{"router_score": "softmax", "normalize_top_k": true, "n_head": 4, "positions": "rope", "parallel_block": false, "seq_len": 256}
Below are experts of layer 8 (counted from 0) of a mixture-of-experts language model. Rows are named router (the router's row for the expert), gate (a neuron's input weights, with its number), up (a neuron's input weights, with its number), down (a neuron's output weights, with its number) and show model dimensions 0-127. Each number is 500 + 25 x the weight over its row's rms, rounded and kept within 0 to 999. Numbers have three digits each.
After each expert's rows: a language model's description of what the expert responds to. This comes from a sample of Wikipedia text that the model never trained on.

# expert 63
router:523496471518516478518465476498479499522489523515487519514535521543469489532519519509520531508484453509486513453500474485456511488531487505504502534460483473477508500479474479491501492501468511482531468470482495495543528507498486471509490541492469505531496506478528504504480502480504482516472476522449490509522500516513510537521468485517574524493459468510495487510501505526536487490555
gate4:517536517515495478485467506521489521491515466508497508491547459516477475496512517519551519488469536524512501497497498454506485476516487526508472519478462513535478581464530504504482467487506491537491481495511479489486467449501539535506500496487496502555516451547492530531506493503494511555533495486486536506469466461486479521504489465455524541450481489545494473542486497482513502510551
up4:518515474494490533482508510524466515531486527509477459479511515479458498464435488487529536538510497460478510478467454481472470522511508517449492509470505507508508502470521518479516504478481510510503466495493506490489499504513490508480494480531472501518530489521528462504534503461481526508481534519490517551482511529548534503504485481510484518525516512431469492467507532527475522508507
down4:462504507497484508479476517530481527517503490509499578494525484552484481491493496479479497470510497496508471535456468460459506500475533499519485493495523544480481487475521474459495504473528519530505482515513484488469506460519487496446473505487496504555486489470474478433504511494491506566507489525508477492497517502522506467501548501505481500503493488529521536473447489522528547477508
What it handles: Unit symbols and digits inside measurements and coordinates, such as kg in 225 lb (102 kg), km, °, the minutes in 36°29′.

# expert 59
router:477551481486490468488540504457473527472515480529501552467527516480504473517491533527521530519532493503522482501501514520509507502508543555527492485539486473534513523501529532513517526491513470527485491503540488494557469510501476536468504519473502489481514489537493466461489509501497507509477479441499463507436530521522469474493482535498494497505498504521461487516512522489509553508511
gate2:492496484500519494490488526460475507530480521513466476486494517470501530449495505448520490480505507479532512532478518502547506522479542478487446507490498530525540480487495485456477484509479513535445512511514458507470471496508464489517497454517508509503485485508508510462500543476512502478499498519541485463559512533484506501493530484471545470520490492496536502474504520499524553511475
up2:486494491519469492487507503480494493519509509497492459486484521503486530520504458473579564492437505498485485510500534504490516485482504510496526499477479548514461489508517461508528456489506511488481517534484546464520461504478520506513501539476500490515481513551504455475490492508497537478477484513516469490561508538490511468496458509544510502485467523503520536522504502458524469501503
down2:496534517499489510501481461510524554509498503533516517509546474517512499464516481517489486469535481452525477492529529455497498512495473509502553485457514496505493502466492519533526475483515498511517479522550488526511505444496504503542516489525477524525500543478525514513487515463552532490466476480481503473484531464509502474502502498538519527500511511502530487517471474519463512535475
What it handles: Prepositions after nouns or verbs, mainly for, of, in, with, and auxiliaries had, have, has, as in suffered for several years.

# expert 33
router:506490504461496451476516513467466500502516534493524477519483483538493458481511533502526488526498459502503515500486462526518449520492532501475497481470483492483514486445482498474479466515507539499517521472501468485527495447525482492501503554496533480579478538488450531488501472524498494517465485474432497499497532527497474474479481517467539497509505514496514515531526458555543535519488
gate4:533472485497533503480483519521501503479474460503478491499518480500476503499526518496495539487544472500484547512512510497488472541488493497493512525512505453514504486474497503486526522516503546511514476482477502459488484478516506495537534458441498471513518468512455435473510486468531466464483461508476482475521464513493527479479493552501514492512457493524482505535440508515514500469519
up4:483492485532469492478480507455502488522502534505492508493497492565476509448468474510497485477521521465490501525497468523513534499464500449535461486502528504526499506442490496478492508480516500494509530474493498514548485465468524483512546521490501571509488494540516482499514510522501530469477549503472507484531517483518515482484511537493479511463498490513537516500503496517491499539502
down4:516514453497493476481513505481475516509530483512491516534511541535500472527485521522448469486501490493510537483504498485515489474486502492488549534528494552484496544518533481509551498487515516511495540517542485463476507493491476509515506454505481514446489490495518563517502492485510503471533538504484474465510525494529469499459517492498533505516508523507497530507490527477489468487495
What it handles: Quantity words and number endings, such as million after $250, 000 in $50,000, %, most, many, less, years.

# expert 3
router:469549494487505536439428487518496495508535489502500517483513515445492464481522486486530471512551478505498498513508493475478490491464497495496514508467507537467497508516491494487506511483465533529520476496500503445515490505495501477457486543494461474539476499478507500529474458510432520534549528517497521495491489443463539519489510519472446517511551527519519511470499522460501483526477
gate0:518522520488471567494493466471501510503502506519525459509500531511507485467489503490532489506504531521478497543458517522512491505491459522539507501477457477478479478499500465500522509572490459508471455477535487512485532497522547490516510491468484494445497458522562456506512528461504519477504474503478535515500551488482496517480541551531501512501488495526508486481527500511493485529529
up0:500527529469510513478530503483522488498487504468529481532536467508523531505499482496467496474508525497509475493506517497517478532500472478473473542468500515556508510512484544472490530540465514530503503485500519489516517508508515513499536503497485472506524500488528514462521469544515512508529505491518503481530498548537552520501538524481469485495477527483487519514498490510540483454485
down0:510485488524523466475499527485467481483528526534498506448498530509511532467487529522525497487501474526452496484480471500524473496489490540489520490489488523524521509497512481516504495482514467516509491517525509451479476486462458535463490509486503519506455501513497512526503468466518504477481492502489494531525499510473479467517498510496483512483478506512541539472505512534463510450475
What it handles: Word pieces, digits and colons in episode lists, discographies and catalog tables, such as ext-ra, 199-5, Written by:, register numbers.

# expert 5
router:511502558530514518533492490491515500485484512479499524524520478477521470504484516470541535475515532526463493495496545497515508512458495502499531530523544511483522467466512464501450502491475439499514528526499492489505470498520513507469540534503500515509508493466485493510490457501518475507480487500513495495469491464527456554512474482541504530465506501462560509514495467496464457461514
gate1:557501531545534524552522510505511492499451499528520486542493527514509494460451492558509534548462506486515521460521506513499477469443517538527474491473532500460530537483433528511489526542545535531486449518481510491504494472480509484530531508500484546510513514485504485532479450474488484529510483463488459505518484461449476532489481473522485469467472502490459493505496505490506477503472
up1:467519518493518473502499491519514513506544494505548495535519492481502512538512505495472452445510500528485532462532520492546516504545525506456509453487502499526528528493513463530529483510481535477496535486556556473491505476563506523499472514503516511538493474555502503536546512511528509502524510552464502527494520524532472478483510475490508476484481527540455484478510488455486504495500
down1:501518505460499493469493437478501490524494442501485498492517478465480535536478488510496532521505482496462500484501514475491496531473514486490536500513537506474485554485479533564490530459540513542512499502469503486496524484527553476487510538529487502511478493482467494516523525478511515555522529501467497565489530455476498520507506497508523460522493529545523479494497501507464487505465
What it handles: Blank space tokens inside table cells after pipes, before numbers or empty cells, as in election results, census rows, tennis scores.

# expert 0
router:488532454514522473486515487513523526523486496535502497493489479471538484470513465514463459478519519492490511539458473527510491499510497467513523537464542488501486451526514494511467475501475496502509522493451496483460499478515496490479540533543475490453487550505525500526537501496494422494486503511475472537480494503461533531491522470495518466491484514498500466479503526528496491511438
gate0:563513544514511499504464538484505507499493498452526501459474493500457467508522519540483487493486498470524487513501499472527498518505471485526496554493520507474507473503527532493489455477501526517474464519513477486433523488539495517488562474485526482500533486500505493521518527491512493544467471485520462501463540454515481510479499497493514539541411500490499492500497476517519532523557
up0:494463521478508484501471559473533518475505490525515535504486476545540569502483508482497467492522495500511492486481482517490476470502560517508530525507480553496479506513469499509487520503508539479487521521472477460507493530501487491514461489545563491502523461488482519531530502507466497503523497465475493507481523512508471507462513513505563489488534522468501482495471481538501466522493
down0:487501496508489507485492485511469500490504467505531484501519522481524494440520521486512489501525496510560493489494450548462493496502514512482528540491468496527475491523484552468496509479518512506515497522508548514479527492491464503488489526514435518512506469542496455524515497490500520494493474482478531519540505543497567483494481525506522551505525491529466509511527505536463512532521
What it handles: Proper nouns and title words in infoboxes and bios, such as US state names, County, Time (zone), mayor, Region.

# expert 22
router:500496527494533553488515485497474535562484538523483504512498471518509473449506448498512496461503459501509504479513478498515504558526528485519502487491491538487495490496508489481463474486499498527525473495481495518548483524508507544491502498468424533477481516448489513488508494446464491485480516458505495470462511517472484527504503511538489512513501472472486496535517513496489503514517
gate3:500511497513473513485498510527482540497489508455456492496511517462491525488508526482511521496519461496483503514473507456455558523504513500453452477507520476501444505470524529518532587504511487534484505478483527493502476487508469525474499513524513483497530432542533485531501503457478527504458502521491530481462533497492506507496515473515494444510491503473505515518484504522507491531496
up3:501482504523493509476485475457498523506481523484539545510475503537491514512514517481510442516510483509503443493560500517524509481523496483479471526490445503511493476528533514492484485533481472487556437485526500532493510480514509493474487534491524532530495486511492507466550538498468495484456507514458434468478507497533509546503481523513521505445514494527508527470490468505532495521511
down3:545533452506500507468465498494502462500487473525476490419471548477508499541485526481473455506475527511535513520514513551494497503464522526472529497503439476521500525508502533493470476488466484486531487509493477496528525484539451468444468477471522515572483518485498519488504488502510484521501502474487517451468487482525520493498491485483479523499487529498536542499515531486527516516481
What it handles: First pieces of rare or technical words, such as taxon names, LaTeX symbols and foreign terms, like Cl, Fl, Phyll, eps, physi.

# expert 55
router:541510498455464524502518466454499497529518472474481502498548491494501472534552496500518489490465516519490460481475479487495459506454485475545478517532540459501521512505534537502498548465539507484511531505518476496500513503481509527486476477453495478510502491463474507515499497504480466509478531460521516484532531498497524490510531497485481494494524545492520491465481495496503536508472
gate2:550525490476497483494528466488510508490537481524468495506482546480489525499497507523489509481492550475513496461515503481516484527511493485459474538488498520486480529536518455558511506515512517561516497507498468507510533527483490473480489555475530544465481535457491497482491471519474500562521495515545525503490450485523484459507536513497493504506513538533493488507482438518503528516500
up2:486503508480535469473445493476508501508512523527474478487463471469505536493521502519494494478530529496470449485475502510490433526528516454502493489500545469510526511525496493553490498496489508447508532451500473491460470475493487475484537451485489504508480509547503456478517500490480490510535519504516508499509528513466468517494456522496541533480554494464473522490527502497467528492499
down2:504477482533492474488482524494506487520483527499492485479475486478468523510490527497493510467523464508482473511473477490500505460437530480484550526507491531539498523459520532428576518483516466463526480557546503513510467476505489492507532490534506526523522524495487524487466543488530464481492515472490485476536520519500514454470507481447472514468526471476475528525513491547516533483488
What it handles: Pronouns starting a clause as subject, such as it, he, she, they, This, often after when, as, or a period.

# expert 51
router:500490488467463509489490508519476533528490539496461520497527462470525480543526511453452491508470486508492507478508554496527539541439527508544516534511466468491512512495487492513542502493485524520513495508488472473510540508503507493492551438496496449491459473450497540510511490501460492483512502500470515495496511510486527543509508442483483493518461515522512511516502507493468484487497
gate0:526478507489525491502496519474503478486536486512512473524522518471473543479519497508464506535511498471546482474532509472489489458488511491472522535496538472480471462476459507523584482533512486536486503507502516510489498467482490503501473488523451521503499481469462486464548528479526473487522522513516487510511539462482487514523543460516521454496471478496489494481505500530493501517462
up0:472459481520465521499500518527493529454488474531488471505548503509506526530497522455548471526492462545474486450508489493504508535546472487464505517473495495492507558482543513489518496458484471504423521529489501465480466531488536536505509489506481454529467526504525483472494489518499522486503473452494507495533516505466531528524502506489514558536479513503496490465475514493497473498459
down0:526488501491508484526476531482473515510496484487517516471537439459501493517492474514501499480475513548509495464484487495512514524542477511504510441501524505508503547478513487489543482523540507505465523465545514503530505505512534521460507492513463510490494498478502538495471491501490518486487496501474489491477495555532486465531493492489475513465471509510469500541459525488495477507496
What it handles: Short letter pieces inside foreign or compound names, plus slashes, dashes and equals signs, such as Pro-to, Le-he-čka, Té-h-éran.

# expert 12
router:476497534478516535514513498493541465467468543490484484507497496507459542530511495525525542485507499503476518481505518457488504526499508490507513517513489502463491557501531507526551492512484511516514504526519531476528516518489535507490501464495465539490490493504462451474500473468498546484514517533483499524470471436495503507482482525498501473504531529479560468454421495485509490501512
gate1:529542485510509498506519508533485503464526520525481501457473477500513548494524536477552529527498514480502503474492545504510504498535471472549480514483467530492522475464467487470471546551491486516526506484481494498456493450478513512494488482463516503510533511469476477484529508516464491498517522520473514465496548514468472496526529531531531547523530491516513495516469499504476520483472
up1:460522482534482484461471519500468474538443468487465489504524525510509486491459487501460523494482506504507479500484523559437460482500484513499487543480491476467486483479498560533533490505496515506497515467529457506563495479506527498543503517485483498562505519483486523531523479520532488539485506473490492529525514515516476472478509458513520517481516493499519495505520494458467553533495
down1:506509491499493492434483521522470501511489465435516509513516500472492554476516502478488475504484540449514484508487480480522489480516493525483530490505518519458456461465501484483503512509502483499543552479517487482469439468483496506505530497510511556459511551509503497519469494510464542493497489480490508512512492498507475534508469522467482511481495477514518487486485511461498512490461
What it handles: Bare space or dash tokens right before a year, time or score in dates and tables, such as "2019 7:00", "born 1972".

# expert 21
router:475489529567515537490533459504481487477456473523492514487483512489463453487518521510531487530485486511495488515507490524487443480536531535516491480471485484537514463500463486513495523492473476506471511505491466479479529478443490546473512509428500506476483511533513544507486527531498459496470516515473487497499486520520482520521483459483486452489516484504483495504535500468512521469517
gate3:493498532521457499482502478499508513488506495492473479448492502515517486512498547484483529458466473530522448497505525534486484533519537521496502492458463538464492501504481532500503540510515474530460508520519519486458520561496507519505491505492501508507530550481476488509487488537489506477494416458503494464501509475463544491488508499511514555522490476489494518526507509500462484518541
up3:497508516511509488520468529510499499493524471471486456483494513477551511496516505439523512455522483519481480455483497522482473507499517516526527499491447531505526503547554484512487476502509479539440486535493481509523503503490486550529492496508547476495537526480472531517500513530502512518527505479545502524496506520508503476514544461525489483498484482530488514490469527494503524447488
down3:554512479492545554502516480460503532523489502517534477505483525484510478505495510458476489479532488479477499507485452543506504455493469470517506487425481530516502464482508495583507495496483479458488522516464481528513531428489491511505520510552476517496494513520453533475494509491506454484527489514473518478485527501525496462494509511436478494531512531496492521441492508506509490506494
What it handles: Modal verbs and infobox or table field words, plus sentence-ending periods, such as may be, would, Density:, Website, Clay, https.

# expert 28
router:512461447459438503531491500530512554526483505502465515510518541453522457531477459522500536481500496507500519458532507547508487525481453495523502517515477478511508513478533479515468500476495465522484519512485488495507499479537502478534526513508498524535519481490467470509535468455544511502533535494458505470562471495489475489481480469461521508501534523492539443504511528500474508514514
gate2:510500477499471511502526502480475490454554475460453491484525472507489519507526529500542521535491491525537547456519486493514528496487491547462510548466518530489511498512508500510478453503505537511496480492522515497507517510523515470489496547489487520530514506514493507498498478473480543528462507488510511497488518541467456487488502487498508556498520520496523469437540528511500460501546
up2:515467534482452495496524534530509525458474492461511455511496488548484534496496508488530525497518487489479482507507480519507464532461486440540488512481498510491487511522479506528470489518532532498498508476511523519506522481541442498543495514489504471514436473507476552498477492508525510481505489526486508481508533501525508469546525515525486483494552519483478489488474489494459510506512
down2:478501495489501475458487508463486499477465486467530490476515536497501540497467529506505454499515481472513479527506536508481506479463488503576470514474533478492515519541515510490506555492512531507486522542486457486512487455489498481502446503475472489501495479510461504525540513516482469505535516498512500514448451487505565493495538516478477484485469479462540517490507462470501484448478
What it handles: Given names and surname fragments of people, often in sports tables and lists, such as Steve, Richard, And-ret-ti, Mac, Mc.

# expert 40
router:484532485526504497479512470528465493528513533527529498486473495520492494473548511491482518492511469491530502503534545539512479481510498499503542529530474515542498512492520496515483446529549499503479476475513500488504525534529474529533455509464528471503485467494485480517545513496479488468432488477515447500519533514512459499528512526531522468514457467525480480503511505470494537549507
gate0:487533510495449515502489499482527520511451518497537491528478515544482518515541511482538509502505482511469465513504491499476527477526491471485534509474530477557484502488493467485482492518501501496498495510524538514533503506461526478543472520503542502536478467487516467505518491496470503462502472488522520517475569491492499456494448510506457449456517474442511503526462511482485467496503
up0:516449541497497499504541491498520469508496535516547557448534499490470478520520525546520485530453485498448488522530516569494477529510525509508486442502489485490507476498486514505514533508541470507474508474524484489498550516514519516495481442508508511501496487505487477510479489504477497473483481470524471492536500522467496459546518524498471506488506494544465505495512479476489493459439
down0:473471502499471541524475493521508493490535531475472517495515525473517505540507534490492471492509509477509516516450536492494474512465462449472500489500517495521454489471436500484516528463516509529512499509469523499502467462490451449505488504544462505525506495509460519497494451518519479511505519520499487450499506514505521483510517519484476489434528525501465518488492526531525500494527
What it handles: Final pieces of nouns and title words, often followed by of or to, like ect in Respect, end, orship, Ocean, function, distance.

# expert 56
router:464460545475504480509479466459485482487468486522546549532526545511493460496523480536508483525493494476446511471507519551493467477543519489514549524507489532488518490533492460503499505500481506532507445494512535466474485487513499481537496485505523462438508477446494508500539524487495480508516519493496508501492542511508456498472491542494511525496514462495481533527484502514505490517502
gate3:525535552466495459517529548492465522515468482488495503499437540531475518501476511478470478513541506513436510454531522500526493462501474508509463511535550541503466465500522525540490515497497509504510490530537489506478478516501490470514431533500482474458514498559507514537531514479474531541494459496487470492508492562517474519463526551483493510495512453461487549522514528492501516527481
up3:518499456529520510503501517507447501443474476519498503487500491461514543542467515510515530467544540491571515498506505495501478545526552524467493494532499536534539488498482495530533464519484491476536470521476470535491535462503528481524530471531509527486480491475497517525514504537480507507528485489499488496438527532503509480508513515476497520560543509506499495517469476494457462485504
down3:485443485509509520455556527566501476524519505516515509487516511439508493474498490506500472527517477497520490506495479524490497469475491468488520491489489449503526513451514509515485487493537531518473523500505533474520491486498478477477474511503484533512487502522530435459528492479519460535553468529517512503498502557481514417509496541479521522479491511522476535498496481449499545495501
What it handles: Short word pieces inside foreign surnames and words, like fle-ur and Verme-ul-en, plus High before School and Ph in Ph.D.

# expert 43
router:472493479514482471462501480508547549542481490488498476546483490476536523512577456515524513515519469494471474492454504472485471470467517571502481501496501509527534499530482509502492532463476526488458489505463472537493513475548481516501530458493498513532524519524488520512485482514532496481484523523507522522505528511497486511493458498491488509511523473522487473489542500503487498474500
gate3:501553529497499480425460499495509428529465504502485459483461464519551546493537502497491518513522514468496516515487508487460477451502498495510452498498507486528478484491468464481510471494514473454476489491457519487522522506529464529505506520517519524522490465532481456497475499479510500529514501504538496510507484489486504492459508525512502508508485462528502537490508484508473484533525
up3:496456496459465462499518516534510488505479463493500498495542489494523532513506450490503453537480530460511525563480506486495518493493479497497509444463480514499461510495532534494495461502511484485504444444455493448494502489489548469515514453513454512484474497497504494509494511464501476494506448480467461483493490495479495487516497551496493485525468492547526499541464491517482534522557
down3:500507513499515531473510515552544476504515513469474466514516502500529559505484533499499485488537475499485498519507499500463504486454497467546541480500505485532494507485546472473480495496547530526455492473495503474542525502491454504514449504529485520560499488516460508463481506500529513514479476518486473500495485527484495502538490492507450512531504483483511500513467465498499509511492
What it handles: Relative pronouns who, which, that, especially "of which/whom" in census and election statistics, plus infobox words like Preceded, local.

# expert 20
router:484536531488523507498499489479525540486486483477497511554497505488521558550528502498509501502529505510503506532489504524506494496522456488512479484506496493441493512501454498509486501516477456495515543504470469515504508487543540535494548473498495503522494489501485507486455505547510507464535504516499481486496487537481490502482457486504540462505483472486481483531495528493468525526522
gate2:488470547488499516469510541494517530472524455509484515492489531515547479490500511460493477491561471483448486488470477503468489513470496469497470483483526484515487492562529517490477534460462519522516495527521484516476497544507455533500511565499478514499479489523474512565498509492479512467503466502530496474530457482509565495520506426444529514527509529497529478457495482484493491479486
up2:473525482520535518493483483500483533524478449462521487471509504466504477464488503523545472474531541495524504509498517510513498486497470498514477534487523527519501467511455512504491513509496478526494449510497500477503530470458477471478551486471522485521460544468488464513493516469518470516483554500512487527493521511489514548516529504517512541493495451488495491506519475481496506531501
down2:483520496517500547478520504490522489455501493471488491478498535490484458472485466461502477565517507496465504497480497471521468511520478548494503488524489502486463530475517448520486449500561518467482456495496498463521532480560509509484493499465447481495565520433468467499498518482533503521507500471489456500488527513511479538508469519480500520479508476531514514532448504526507504508464
What it handles: Pipes between header cells or after numbers in tables, plus semicolons closing list items, as in Premier League | Azerbaijan Cup or 1932);.

# expert 2
router:482481523536519496498486492491506475454488524508481489525511499477489490540530543478496452515500502510512495500494493510499459556498489499548492486524511501503517474530468469529510476497488483499489531496495514482506520509556515521523530527501431479496480500491488441490531457446470492467538470495444494503506474504472534527482476492529508545497488505521498470522507497451487526495488
gate3:485471492525511488512513490539521502493454458534533457468466491505451493525463488501519509482452528481468469488453498481506506522488515464506531460506500516507514486485503503542547491499537511484468501505545472514502462529516519492526468512520532502466500467540491503513471448463504513473494494549457517498528479517468510498523520476504531492474487484485517519484520510525514489490481
up3:466457544471457560482538511519477477490557508508502510528499506515484515480544494509511519537463493497494530474523478554535557507465512513508474515491525476493484503505503465520508508486505480521542473528529521500509478536512510474487555526474520515482489539473473509501494506488527488458495502465512521477508510506508499514495506514494530498517535484458528545521488565458519475484558
down3:493486516461513512527506508544513525532473497504523480532486468525487464477515510479470508494519478549465487480501502475502508502497505489491490525463536488451523474542522514533435497505481476487479531509492467480466487533470542506478501499504520455481488496454497488496525537524542514491499483476491463437477504482498472493475529494504461490510520513526460501462480462505430490478450
What it handles: Word pieces inside foreign or unusual proper names, often after a capital letter, such as L-iet-uvos, G-olt-zius, V-IC.

# expert 16
router:469508509525523512491498524544511483501512468504484517492487491500476505504499492519494465539540538489508483507535478569478559537495497456482515500467438523497522493518475507534522488512489561520536515459496532458522513530518495484497516542529512475490489479481499504489526514468480480516513533534510509461473527508490485548465482512501501492512521488467538509479522515478470559520465
gate1:537487509521495508507488506467469494479480505483520518504504427442509502480510533459541502549544474519466490450491496507493491527523514519500496515513521469475493500515475498496493513498511467533502434522508511507462481518522496518524505519493484475451485479522513461525523516463502510440468497507492471476501486524532520524503510466523459476535469468506509450500533544484471446512476
up1:513498525485529500474510479484504488513491515481475486451549524500505467495517563528526536536488520479498490444500456463482492518493525487516526498464470507492513489486499501506507469494485504525491518549460439525494479480534562497512493536490467514480518511525490471473507496483500494496488502507512475484498533483489486514507477546479538466493500482529445451459487526477495481514524
down1:491532537530511517524498503536469505533500529503472495518461500511523539528437480520515462505501541523462468521515498558502489456513520546489495534505531511520516561512528498533506512504492533513535487496538519487452474541529499520529490453539491466522529468486527513505497475512467484524520466485520535516457503466486494498487454517502518512487489487490481493527545495475463521478528
What it handles: Periods, colons, semicolons, quotes and exclamation marks, especially in tables, track lists, version numbers and abbreviations like N.O.R.E., Dr., Figure 3.

# expert 44
router:503474560472462476471477466564506537528528475465536508505516537510515490461480494512479513517539477510522503475495506518556524502515536505479495504499503458549518476508521461522462506517502503499498535494476511499477503487489499463503495495472514519504536471504502476537521480505481490517477499510489509479482478487472514493509454503509527512488521506480521529473458502499470494464455
gate2:533469514533520514552457514505484509512509492496489502528506479501467497489499533529449491519459479497534473558496497475484531473527522545503481503492482479521537503514490499498513515482478512506475488410540523512451498476490513486460494472488540509474507506518536478487498472528436512498468548484517534524513448510475501532448523543518502485492496505528514508464497441503514484518503
up2:534511483530470492492532509490499471427506535527505495507489460487481504510498473521498499510498505511489493543497459483498456517468519511555503531467490524496482522505493513510524526489482499510498474486510487500467507486480506508458514507502480489510495486532493518497480537471483520499509537517472535499515473464500527474521466479482464467535467491510464534524485476537529490484508
down2:544516540498504501510494486467478519497530489489470497552462470497508534539469506491559511515501500498460506537454526487463505495524479525478480502518481505473426488521527473495532494501523505522491497469509486484495510520464521534490507519526494499455532489525499483480469489476499483448482509574497536526493505457509481533452494499531509497495495519478480522475541509525483472463501
What it handles: Common English and European first names, often after titles like King, Prince or General, such as John, George, James, Albert.

# expert 9
router:484464507502515498501532481541501474491460522534479556522521523492522496525539461504461486480506465505477516518502486506513518502490447520496526480477543514489512541459521515501462465522502497495490542543550485449504510474537556492463533526487478532518544484469501522526536480490496485496501473517534502479472497505533497513485526484503516513515504531489471514472485509499462479492438
gate4:505523515513481494463520500457498476517495503468476492501530479494484502472511505526508511540556492469476538526502500496508522496468480474547487478491451467493489532506481542507513490515492494486513541501519490496473510476493499524490545481511538485455481519585483515549503467497497483456500459485485483513538478533487473523503477502470476533524464513471476495478499476467503465481516
up4:521520487530484491497538521522483493525505511483496530477493542491517501503500503457500446514485488508499531491471545528484481535571505482506456503520501496494506490521537484546542501521531489495517527474484502456499479473477534485449548516525508516489500503518454525506485494529491509527477495427493496479480543531484460528483537463518453499482494504514456479447527458517503499483508
down4:503491546497521485524509532529487492469523480533547454519508502512453500498480481499509514484518497512484541473506525521507573482470505540513548516549497502481537514469500492491481531516500502436465490477482498496486476498513514479488494507455481513527478477512492446505440498514485486487471501492533485516479452490467491510457508468500538515523521479466512503516492468482499505489493
What it handles: Digits in sports and results tables and inner pieces of foreign surnames, such as Ch-uk-wuemeka, Daksh-in-amoorthy, 8.5/10.